From a checkpoint of a small mixture-of-experts model trained on Wikipedia.
Size: 8 layers, width 96, vocabulary 9304, 11.5M parameters.
Experts: 128 experts in each of 8 layers, 32 SwiGLU neurons an expert, 4 picks a token, a softmax router.
Training: a variant of SOAP for the experts, 191M tokens, 5826 steps.
Below are experts of layer 5 (counted from 0) of a mixture-of-experts language model. Rows are named router (the router's row for the expert), gate (a neuron's input weights, with its number), up (a neuron's input weights, with its number) and show model dimensions 0-95. Each number is 500 + 40 x the weight over its row's rms, rounded and kept within 0 to 999. Numbers have three digits each.
After each expert's rows: a language model's description of what the expert responds to. This comes from a sample of Wikipedia text that the model never trained on.

# expert 37
router:456475442526440515564531530548479462498549491489514431502425529511543514481505463476539550457510560509514545556514487551526526505467499527517445557519588461477506513507497469493422451418508537560465519471553406491464572462525428497529527463447491536522464443493440487450472571471527531488
gate0:612484387495466482526551576442529576521538474563528466514467444533524453570541465526519417418485532535486464461498489401484501522546471515498477477530500516459549510478481478424483510537489470519502485552475538523513453526493476530544506518494500561511526534478426475455459497463512525542
up0:516411490478521440519478488506461573511448518537472501515489495511473556514456507490429542491466506512572482497524471513591444528405565450518461537511436430527481423459508508500466483538481459480414472485468589507531494514497480544502517506507565487512503487564470538586441471486520579487
gate1:497565524490503553458489476500471556404511473493551475425436484478492494446484494508506488475472486515488578475554424445458452574469483477517496462526416487530473414511513512478529450535508488501521466498547450455483513500562482460417545547503525514504381534502587461521481486543499525537
up1:425513508474509476515454524496494484444541470498563589497513543573524612591568548473513446496490432510449483609525525505513496497513517530548526499501501533513543504441505568475462494542541527521505484469526479524490480524454520513433460510450501504464465493576523456459499484470424430448
gate2:505531505499546564551479497502510529458419524523499537482544513549503566520454543508507564520554522404535551505464574452586527450483520494502533510542422484505504485507480503523506480432471468509417473508517502527486492552500470578518489448476544430542410506490458527442562489470492465589
up2:479485458480518523573487537444447519561446491440507470492497462515513573542461501481580418498511423562532549474487470485516457464485518421461519489387504480514484461539514555511498449510539515510433461537490478536505476456448508483419536460515526499478493502421438430465434491475521531470
What it handles: Cyrillic, Arabic and IPA byte pieces in phonetic or foreign tables, plus the suffix -ator in gubernatorial, translator, modulator.

# expert 26
router:576527512492540497444538547451500503568515501551522451540498592553494491526446455470508503460493558536452525495540541495520458561507542571447522441457446434453550530534497501568455491519442511517513498496476553483458461453453554460523548487488429443544552508505475458514562482567555496527
gate1:485521418531562521550462527427485501482513475444481428537549501376522469511563537492499611517480522464495487474521514536414518516481488521478439440504481476552526581520467469532481529455460463550573583509473574526529544503498486487498472521511512438518468480518505450474532493547483488535
up1:465493429461511530464447487519384491599556517491493449478507505517494419519394472564507490498448545524532486520459499467557507402514477509490514511548456553545495536458511526495534557576470502559482488527508482462517547541527548452521454512484508521540449491464553538562527490519543456513
gate2:542471587504468535432491468511547502494492497442445514493498454459475525475528504445493505489501552546414486537479483496548469544496472555516502414484504470428517502534439528482470473547516478410531592560503524532476531521491484479580515472567531591556520475444481520487478518439484591515
up2:535474484546459534541462514538575496569461441482498455491514552468522527501456512471514438474536538523435445529497459484425483536502548598491514483494549489566484523440510454461513505544452470493501449483484500512441528513488571433559498538511484579451520523454520518436590511551507565555
gate3:507453520455566478510511529541533517556526471473541490501487481515491479529413472461460540521496482534364499465521488444528497518490482515427531420536460445530487481515452483468524517525532560451451561516512443605538476486509505452502547475468494447445455524432561462474534467490459575491
up3:536563547430508501502534526488504481452438500540585501488568507557524548533526481429512565495442489527518533493471491469503461473505447487479433518567508525501538502542563577544495547463434568500508501511486547435516555502535515501498477514472473420532570544453409474459436439526516483477
What it handles: Leading digits of years and dates, mainly the 2 and 0 of 20xx in census, sports and chronology tables, as in 2011, 2021.

# expert 46
router:487517467527481537533472565484452502488528426531477465546546509437488491578548535566545492494455580518517449508516453502406559433566553476530531455472465469521520462463514512532469547461464490505500541457459463522496505538564580433473476464554472522424488495510576516482505529538448546528
gate1:511558536509524487511544527438474537487495490474518477409511507478528526539546495501546473522428540473516467448476466540528392525454440488482511463458509589596510449504477478488408524512553539485413497483434470486489482458524529524573464422490475489575518558484463512474491538526449523504
up1:472473577524483478415438423490529552487483527504554529510551543542492453518548508456528477503525474421503584528516467484557484527521485409507570439539536593554475549463480510521495544534528513548515495497490510523456515526496575530516463541558523466529548489414479476464515498457535538557
gate2:522504479474533526514579492487434502443526545527501514490451485510515528451486461550454536475528504506491529539457502475455515463520550473565401575494532549381507534585521542450501532482470481441459552455514456520498441489503446461512469531482487434460496491466588530531427508442453502471
up2:512538473484536575502576515528512487461490523431499496484503515542531495494518426445542531493462490554448478511486450409531452476556605467569420496502507478487495393517552495506529500560462523530549531488444475455430520471512539509487485481522502521408500504512486506502453602477468539506
gate3:522518491500447559467494520451491491443460471554462397516493515484535468530456493507524458446501512514459505500541477478459460510515550526447516503506430438523503436522477528448489513569546521433426524414574548553475497496458445599513467512486494562532429530473498538492507442504453471427
up3:526553455503560471530481494421505475489462554460494470492444501517531521439501489463463512601495495474493498526533530582481498592487505457476510439521534434501497439529509422578485536554472607549523548495477450526520559504504455488529519501532526511524491528534482572463577494468582502475
What it handles: Line breaks after sentence-final periods and after wiki heading markers like ==Plot==, ending a paragraph or section.

# expert 33
router:450560448493424499513506541521534445509554513369570500520430501504481551556457485524578552428499541475486530516523488546528550450486535575411446507527513457486497558514497452512478503460486508522472523491536452515509554567487461509556493497496435483518502447528463429492477466482484470458
gate0:428534474527521442501509417534526561485493485486543491513457460539487505471407443560518557543498545502469565462496570494560457467574496533506448447452499502497467556447476559496451499479547509532557452530494466475574498460464404588508507512528498486524451483486528517549485455461475475537
up0:471505484468457499510546451494482563528584557496509445437443535543494502537475568519552450483546562445508542561501459462428476450463551486595522443453464518480428535453501504446478442542473505487526508534606509509525471460535460518519522526500477487463501485501521446482498490527434429465
gate1:463488543511531484575455431499429529476436477483489482509526457445415517495439498489526515416521497467447542460487469441492517551465442507511523394487462439543486526507528579533590506472483504447494580509484491575537536490484464489491492547488499487484512492575553504490533550541459525560
up1:463597472512478451476526520473497519439525449472505521477461537505509494533496549588583538508529516456465534462527525484494437465465470474527548468507415512490465496429498559510551495587516504474451539514527478494618533528524451464450503555478572558560560492471536471452523522457489507490
gate2:513499489416473593457569514470612483461520593537464512481519435554447483456518475520492533539429499506522495455556526504501528479530472543490535497512453518504477559555439483546550538478519510518533488525502564542525485496562524460552579498582516527478549487509541480500448466516433465468
up2:483513605445490550479398468513542435521481504488495458451495472502438501485570533493506542448504491497509454428425490516495539495477436470474503475523441452498493492512521485469494459511540453515472470508422496517412485530557555457539487461622455492446491544483467452463509475560488511547
What it handles: Closing pieces of split words, like aw in spawned and in-law, ay in Monday, plus digits inside table numbers.

# expert 10
router:489474436463458513548563501568421462544541487458515501506519514524482494467443530527469559456473541552464505543496505506535444545420457541454526491595492514488541574432590506524492515435474584531460519468486534561433517535490517532534553490469465525551486562499493489524464507534499566482
gate0:496558493425532541486515501482572480519446541464489457465521560468441476534520499483516497425499459463563523449470519441479513463485545456485540507481431549432426570498547579516541486410542544456479512453483442510512532509458552513564508514474509519446489486475535484511541411560530460526
up0:472516514520427471581489457503547508568455581502572543535551472478581515525510465499482493449453568477515477495495541460477469518512452495522543560535513443533527500419442569471488530520534583537540479471420556576573527528527525543522498497483544516488537498529459544480537445497478501529
gate1:475538518485477516468529449497445551539435459429513499542523463483508549443520440541458497459548550440457452480402484529508473517589495487528564466491532514560498555502514499487474497526561572476520516556447600521514478486490556474431580542462485485456510531513489434457518464459481479498
up1:524511519544515532526511549575536471525529477511491406469503553492523449495493480578524484532466578465534495497481536476478526515360467449441480478510447522563457512461490461485508497453514447496442513444435470444481505520513448555502488485426474493445536453519497506594483441485486433513
gate2:516507439433540433523497519457477515536411407493505455501507486492492546461501465488504413500505577504456514486558511498372434584446476493466580464512448492539496514492506576505500485534488532491539539489506502556600475577534467545503460508459527522536500508459495521501482510472470508515
up2:455418448516527425499565566504414550479444452488517540473446548492487515530480481534517536521500496529551488477468450549508471468555434555573479518572487509455530514508462507508537488541484550530505544539484536521546444499551533491480508515464461463510421441523488517496514550494376561515
What it handles: Word-internal syllable pieces like an, in, ong in foreign names and rare words, plus year digits, such as Furancho, Freimanis, January.

# expert 39
router:473464492455464469502543509427534491557522503497515506534578501511500561551524428433509547474513472477490585475542441534441516516482479551443480550454540444549511493440456489453437471527521478516491449488488485566455526491452442483512540463441552534487560435566488486419511439486512512436
gate0:552530558587538473510453534462526507482527417471545453422492491524512552466450498416535509488540484511500444546487524441437568524547489498493489516481561454514513543457464518571511429511600467512478468527499461450516466489507527457581530559471464505559491458494482477547547507485518510432
up0:513451431500494503435510526505414547469435489469462495529456517563523505516507483483425470453508491511506519539512535545555507493447522499478429454507586549531533563501596447483419496488500569485496547499550512493509480497493528559477468475476425447488439553463429498464476519466549527579
gate1:507526470464522586504467536539544530564478553548457548542534459530482531512484506534516511494469476484441497497539442482494467514528521419544560528477463427520566527433519586438556465497534538507464479592589528478484570505522494532522484465494451576537545540436517440471473488500517514521
up1:574514449513549511488474490534438475560528484459538446460486536438519430490566475503517477470505472540521455504540588504553469514540528525516485475494518565431493552486464446594532483473524450560448568449500513446525431475495463478491518445483500410500491525507490456550550420524495548485
gate2:511494536504563488499446556525506513498549404453522532518472489480539512535495449470489439513569516498519459513523451514537480458490551480563481466519438442541463473465477473531483444485449486549470498488532563492469525621501545453530439515456530547539424419486471427485526517471554421504
up2:435511485521472487495504573533539504478525487471447535570540474432532528510499490570451483522606505488536501457554452476518510452446537431537555480530455447491517523501479472492440516478432496450485485490565507527513489552526518483547422514530574559509483500461488419429531513508461406543
What it handles: Inner and final digits of decimals, large numbers, coordinates and statistics in tables, plus units like km, mi, sq.

# expert 60
router:464520437526451505570515533564504470533541474492459517568527531487526577503530452542526504452457490447522556543562422564531526492435474542519436530485536503467484502507487483530416486488521461530488554434541424448431521522525493535522537492449463541551463511498437490577480458541541512458
gate0:581498583450567491504464454417549437528429528462421498522554454542423510513591489521550509554482478499518504525564498472546508516514560522470522516454524508462460501459567416500474508468509518477513513485490523517444507519461458504557512483490485540551483465482467571456561489515465424503
up0:461548498442500488577483394513504486491516516464442502494568504510510550460587474549562483561476547515487476513534506500523453517505511476477496504527507542462458438561537475542511494521549574524460452485579529617497574502542530513485425454438517500526517554446464489489514463451505461532
gate1:467481470556544505515542521494522523492479473518464537485506513506534588515467473525497494473525530462473522513478517553403524498547459577526506492470424475566505544597415503496485520533455486467536562434529523465566490470508492565448540536522498492430609563502521503448564506451541461505
up1:465528462476475493494491512535435431514459379507490479575492521511488531503535512513523501476518499533577511511563479561436459514523457509500515510471577511514627509551417509530487497550441521486532510504524477530615540534517491520409483430436489490487538447495549503519506486488517527503
gate2:529457563487491443436479473489447518520510514480535523506553425525511515467504460453515500438486485471491515542533517548461492526515503533559530588415512531530485622466567566551534501564584476523533481439538481503531494491435472551497548470550474468558509486518571490535506440533511455504
up2:462560507469458462461487532529561555433476464515493555500555451488555494467449439530548458465476468392543425487487518490521493492492493454467456470499534532505495522496523526528471479584476449514515515494506445489500495513502528515522544416536514549441538543512586419560464398516541472527
What it handles: Uppercase abbreviations and letters in tables, such as country codes JPN, USA, positions MF, FW, and asteroid designation letters.

# expert 28
router:471503431533457515576520571556548400518562505494465509553523580509536554509518453508516534400478507471482501534510438520520550475504528529524458563509571505481498498543544499541448537479509447576460532457508447470450513544491466523514500472468502564537494498551421464441539506539497449519
gate0:511554548529528517525500526492530468439418513527453568438563578492443564539505509451512455460526522511409441496525552433472574494515528487532554477502495469446454448438449490470453477514515423519452428545442472510436508489534482542546503563496502496545516527502473509526434505488525515508
up0:514543444507510486472517526481519508486454509459447429504412454464540459438514510440509493484450493528463445451431482495498416572490456503458581516484523548493482553513467436510500442562509516564413488559579439468496515444511438554472479512466493485477542477433486450498461514483459509477
gate1:547491480506523585435484515509526567592516487535511577515527501509408505542505478494537468505543535507395559495589478430504461541460456478473497527477513510519477574452521499504564541522511510471514507480457492531474538485552503530457501581523596504435483440484581512525484463506476524507
up1:553487553535476460474490481464507543463493506549552535542460476463521434508442582513536531455529543553596408515482535497551539527497443476520523517439510556419566497501521519452496503442490523506501449508465510520519448426531511517502502493581497495452601480464481545542544452513442509476
gate2:591510465423567582512574484529540467488549472541469487460492467581513496501515510480411507481503496480521523442501509504510474525556487441527509543442451515483491540436485480512543535600535470481416526542394567487507507495512488514457481449546487522501474468527529512536534541567448509511
up2:481458595514465508492506520444492440474451500509498416416508474467511499455501473530495470554504478487481489532520443494589504465426461525402469490575502480465510539541502471467593453497445506456533516465551435474501443578513536557453471502494508477490508499539467591480444499450480502503
What it handles: Capital letters and letter pairs inside acronyms and codes, often after an opening parenthesis, such as PAVN, MST, LIBOR, GBR.

# expert 55
router:479448493551484529534554469543500466512535457449404410554416495525464516480488424488496524457473504489531561534505481548514534506535531514431460549456555508495523472510566422437509457493529554534473533458555448515477539472445481507516500505450446475508573494501467537478556553435534530458
gate0:444563460495554476479435471542490542499507385535524481467472498505456392518570498525485496558492525514528459477531547476484504569509539506557494579499481541515567485459524532475494545532556518491455532523574554446535447483541560524457468532526579549548535478521518489488493467483491428471
up0:450491493490533459503517473491594479486507499537475425515539547497482589496500471534496578456458516529556550466528465488499536521449491511537536508565520477475453456431514498459544428507490478483493475534527380497472480572486470518406547465485519485405489492587488444520552519538524511520
gate1:583490515412537591453553475534444496512544425541510573507495495515507489534546580459482468496446525590581471462509537478495544503524516502595532533501511498479501471463541521465469471470510513505462464510499596496480441449456536486540510496516458545575496474500530526496498435537452531532
up1:497514529526453453582437465547544544497433559452504501469430485478558528421517473489493465571523474524512544504555512422433553452533503436480519532509499510512493488561540499459477418479496463470525509504592507427516476497467460566537493430488500480479449514485451490510488480533501412446
gate2:517516541430551533468565474538459537506475483493555519502550470526528469511522547542415517370469480451476452523439569503530518463459430546547531498517554507484473512490563544520514500605478516509490508479458518499506491468471522487574533473474502481509481543430477476512500484423417538562
up2:488554524474449491503488499510476497484483454412462565467492514507486518486491560452503460618432439454533520513517525546425508488515580490471437499510539531558460460437532508486514487509485520452484548558590443449551519528493557504532498455467563530519537558479540444533486576463523516481
What it handles: Pieces of foreign-language words, names and species epithets, such as de, van, der, ə, ä, and LaTeX subscripts.